config.yaml
d_model: 384
d_expert: 32
routed_scale: 1.0
groups_per_token: 1
tie_embeddings: "early"
Below are experts of layer 5 (counted from 0) of a mixture-of-experts language model. Rows are named router (the router's row for the expert) and show model dimensions 288-335. Each number is 128 + 24 x the weight over its row's rms, rounded and kept within 0 to 255. Numbers have three digits each.
Before each expert's rows: "gets" lists some tokens that make up at least twice as much of what it gets as of all text. This comes from a sample of Wikipedia text that the model never trained on. Tokens count by the router's weight.

# expert 33
gets: ":", " (", " School", "-up", "up", "0"
router:164151125145134115157113074177132129125098129135148125144156141142131121157117150133131056122114125134144171090130115118119106117109140110149114

# expert 6
gets: " in", " on", "\n", " (", " USA", "B"
router:162114138104168078157113118091114101072094147146163123134109115135127143173112114148136106124139121115150088107160106112111107119140152125147146

# expert 35
gets: " |\n", " ", " was", "|", " The", " were"
router:141154120080086103141133106151161086128143155152104099127145139146141132127109127131087114112097108097152135116113103104111124115146140132148152

# expert 67
gets: "i", "M", "u", "eb", "N", " mi"
router:138148133121125126152136117206138109185136093141095121136087178149079127118162122138106106108096113100133135114137126126133136133161149152147129

# expert 39
gets: " K", " R", " G", " V", " S", " M"
router:176126125140105136160126143124174123104109154137097099119170147108093147130095111146099115115141104126143108114118148120108097139140162110148144

# expert 71
gets: "\"", " a", " American", " A", "0", " US"
router:141145167125108117129127107128133123147114140154172119133102159182090133087121120123159111121106108131152138114136103115115127108130148124135126

# expert 4
gets: " ", " by", " was", ":", " in", " followed"
router:139131099151076095142103148095156107120120120145160122142134130104157128173111127143113107116152121129160136116115108110116115121145150078151141

# expert 53
gets: " a", " an", " used", " known", "ed", " worked"
router:143125169114117136152099117095147106147136169143129096135136135124101127115149116136136182121090126093145148099132118118106123120136139173143102

# expert 13
gets: "1", "4", "2", "6", "7", "9"
router:116117109129147104144105137169090120076098173137116122136123110132147137103135141142124103103151114106139131099097131101114101126133145135150139

# expert 73
gets: " (", "|", "===", "ap", "ie", "ank"
router:117119139110091080141123105124110129150151197138137117137108145111093159107110118132094155119139114106137112103142167110125113110130141109149131

# expert 63
gets: " |", ",", ";", " (", " \"", "–"
router:149116169112068107138104091154144119107131138144106117127128174151110104107106130125121097103137118124144111106129100124102113152121149141133113

# expert 55
gets: ")", " of", "6", "–", " The", ")\n"
router:184135103135120090148108050112116117106128144152143123149108101126160175154118146135107127109148106120154141125117104118111110101135139125150124

# expert 31
gets: " and", ",", " both", " but", " t", " ch"
router:196165157112095124130129092120149108089149179140133120141165181128078135114124108145082129108157111096136116108122105113124117133135139115144098

# expert 58
gets: " ", " |", "–", "uc", "z", "0"
router:133158115111107163139124122139136131077137147142123106129153060136163079117060122133124086094087131114146130119133145131122130114115132135134135

# expert 56
gets: " |", " de", " of", " and", " \"", " other"
router:119117103133113119136106067080155114067126193151149119132128157125131148157107132167090156116127121120142074115148147117134101113149152100143093

# expert 17
gets: " in", " on", " ", " up", "f", " out"
router:130137157091109086166126196140165122119127137135140104157133110175095129179138123151118171125142120099135081115152123116122100141154148126133109

# expert 18
gets: " ", "==", " is", " —", "na", "="
router:184145148124110062140112158116116111123117122150121109145150086129101137134137119128122147128099102112144100092121108118108120121159155141147137

# expert 26
gets: " |", ":", " at", "e", "ol", " Sh"
router:126112111127093110155130068168152115089097113141176100128087121159161120172102110126114096114137118078125142121119197113138121116109141098138117

# expert 72
gets: " and", " is", " It", " was", " would", "F"
router:124142121120126059143097117186158111112118181129160111126153181130118116141129114148105130119051119125131107115135132120108115138123144134142133

# expert 75
gets: " and", " World", " was", ";", "|", " century"
router:146131166130108059131106151129124121108123143141141099128117151160126091126135121141090115108088126131146075102151150095104137138142156129160143

# expert 43
gets: "ed", " of", " to", "–", "ing", "es"
router:122124130122102134139122154086119106149094139144085124144127146113143096185144110123133115122127105121152135124144115115115097154115121146139157

# expert 77
gets: ",", " Al", " El", "),", " Star", " Paris"
router:076168156113096125149121115170119124115124116135140109139149148135105121171125116144140133126101119112145104113134100111111102117120145092139104

# expert 44
gets: " with", " and", ":", "ure", "ire", "ens"
router:114119184125115148134121130104077112105133136147144112136126110125161162121092141140133149120107098104156117113130139111117118108146145109131139

# expert 57
gets: " of", ":", " name", " population", " office", " a"
router:162189111103121157153103150149118115093150091138168102141124125133172119146114142119127129108136101127136117121123137121110133121139126155148132

# expert 22
gets: " the", " this", " his", " their", " those", " same"
router:160172141111133158136105098162130098101114127153085097129116140123135144120130121139126096117096106120150124125132114117106099135124152150150124

# expert 42
gets: " of", " for", " to", " in", " on", ":"
router:107110128126112148144111156092139109149116147149135117144124136133160167117101110178109119111105103119161084118132108117119115130133133178141109

# expert 19
gets: ".", ".\n\n", "\n\n", "==\n", ".\n", ")."
router:130108096130100095132100095144107123109107101148185112143139134134172156144100126136087089110092108128136111122129097101125138172134160113162110

# expert 12
gets: "o", "s", "\n", "a", "age", "ers"
router:131151155109085145145104104172111089139115103146171102147096126124141177144156137144083159130148098119138120115133178114111100111146146107136102

# expert 20
gets: " was", ",", " and", " is", "'s", " has"
router:143110187150100077142145134157136116096169195138116107137138161169111133131116131131083120123126109095128154112141120114100130119135151096137131

# expert 5
gets: " L", "1", " first", "2", "el", "ian"
router:154164117120089126136113141113151115130147098138150115139107081176154163132119116149170137120148116124154072115142190102117122137143142117159112

# expert 37
gets: " the", " a", "ors", "–", "on", "s"
router:125130128118082134138134112125136115172164144140120130142156181151113123090125093143132119118137106106157147097138153099104117130091140129146138

# expert 30
gets: " the", " had", " his", " have", " a", " its"
router:129113145112133108147111099096111112165162098131157116149134157169129100125101131135130147125117096133139112109133115109125105124161135126142121

# expert 9
gets: " |\n", "\n", "ia", " by", " Cup", "ian"
router:131123144116131152148121103124097126081120131145147117153130088099120131149112119140107121117103123125147136117129193111117121146143146087137125

# expert 24
gets: " he", " it", " she", " her", " they", " I"
router:157141164113143119130100116125133097189152155146148137124138171173137135096173133139122173139099113083142093111139121119091113130111137123127112

# expert 21
gets: " |", " the", " -", "ig", "ur", " V"
router:109140099117087118134114104119160109148132131141140103156143073093180189199090091145108111103112120137154101111143135119115113134136161122146144

# expert 10
gets: "==", "The", ".\n\n", "S", " The", " N"
router:114140141087125155138137089118050130157090138149176108137135109145099142130136100142148115130124094103147194118122139113077113143166147149159162

# expert 11
gets: "\n\n", " |\n\n", "==\n", "==\n\n", "===\n\n", " /"
router:124141083138121065142124143110117096118083094141158119130152127134092136176127120149086150131090104137141044097127123107108096113156149117141131

# expert 16
gets: ".", " for", " to", " through", " of", "°"
router:152148106132126091158107156165142124144163154156092104131139096141138103191145115126133112136062111119157133114141167113119115152135150111137122

# expert 7
gets: " ", " B", "et", "en", "y", "it"
router:140096157118122141132116102090107091122071094144169106130132127131120137132113157174112107116134118125153087094127144112115120156117142138138108

# expert 40
gets: " of", "201", "it", " W", " and", " not"
router:153118128099075158155118139186147109181150139135139120117153124179134140105140116128119123112121127127142104102133110104122116135141160153136091

# expert 68
gets: "-", "M", " Born", "C", " The", "The"
router:124144134086102145152108163150145098082136116157101121149100145165094137166105115136107155088136086132141092104120123101093117123139137104160111

# expert 32
gets: " was", "ic", " were", "ist", "al", " is"
router:148122139127131156140126120142161108113105096143095119123129123141099158116107143129117142117164110115154138105133116107078107118146143102151115

# expert 66
gets: ",", " the", " a", " then", " later", ")"
router:118135183114125128145099181156108107122140166143127104137161165158103101116144095138100104092100127093128134114160135110119100116134141094157116

# expert 27
gets: " one", " most", " two", " One", " best", "1"
router:129142119114123100135113104144109092091104098139070112129158170132140131174108131134084096106153115101154115100140154112107127128093144146149122

# expert 29
gets: " |", " R", "l", " between", "–", "r"
router:107133115142102131156128092130106099084095129134141117123144148152094148133105124127092062133085108127142155117154107111126130103091138120148081

# expert 15
gets: "\n", " |\n", ")\n", " in", ".\n", "\n\n"
router:072125148112146142157116164189138100151140097153165120153076125116079140097133100155095094125105125093141157103125157114114127115151141082137126

# expert 3
gets: ",", "a", "1", "ou", "3", "4"
router:139164123147161123151106077104104100138083130134160116122089145162124114219081119145137081119114109137149118131129173130112115155158153088135153

# expert 38
gets: " ", ",", " which", " who", " \"", " that"
router:192155123138161138136126100164115104109107169144061123133166182111097125136124136151102098091081096120139130123140124130126104164114153175139130

# expert 59
gets: " |", " be", " been", " being", " un", " not"
router:154160079140131130146117106124149105084108127151098117130149152163126129113139156133128117102134123122158062117136179114124102142126153150137131

# expert 49
gets: " ", " and", ",", " The", "–", "202"
router:118125097126139107152121160101149116118134156154109106123114167167158103188132124131128077117137106079138095112151177110116096119089129167143117

# expert 69
gets: " |", ",", " when", ";", " after", "th"
router:133105166121071077131119096169157117099114156134147110134127144145150121158143117138089128117082121109140081102135143117111123119121145084149129

# expert 60
gets: " (", ",", " during", " (\"", "(", "In"
router:138131167099090108153119109218159113099112124142136128156123134149155163116115112149110141108090116122150149115123125106112121111121152078136134

# expert 23
gets: " the", " |", "8", " –", "ed", "5"
router:141102111133085096141108106116192112102092199156141106133104146199161101178145112126111121129130114116138136117146163122106093122124138141132121

# expert 28
gets: " as", " As", " than", ":", "As", " R"
router:161163073108138127146096116095150109071135101147115111127129106151148140155134131141132145107166115097148108119157191119102102151130142139145111

# expert 48
gets: " |", " of", " University", " School", " station", "}"
router:136126157126098116140135149198160104133114139146131127126115123110163118158106134141095141129138122129146126120152096120106105140107157152113153

# expert 41
gets: " also", ")", "%", " of", "st", " is"
router:089131151095139095143124148101182120126131153141129111121106120103156120115152128155073139119076118115146058109160131119126133109148152133145118

# expert 8
gets: " by", " to", " from", " in", " with", " on"
router:113129161117145148153111187103128109092109099149126104154072098098104129092095133164125173134153115106153101121139153114118110141156145077141132

# expert 61
gets: "-", "|", "===", "====", "-year", "-m"
router:164149116145158097140099136128142100105119134150085126145140162143080132119130136139088112056134114114132112104148185088107120114079163094137130

# expert 14
gets: " in", "\n", " to", " with", " from", "In"
router:116120147099152138157108110160141092111084091149115118128124131158101178183069097142106060094128112120151134103155195114114135097111142080151138

# expert 25
gets: " ", " Union", "'s", " Yes", " K", ":"
router:135131128114097124157119118130145098141112139139093118129092137175107128138147119149110137116106098112154137115141118118097115136116147105153108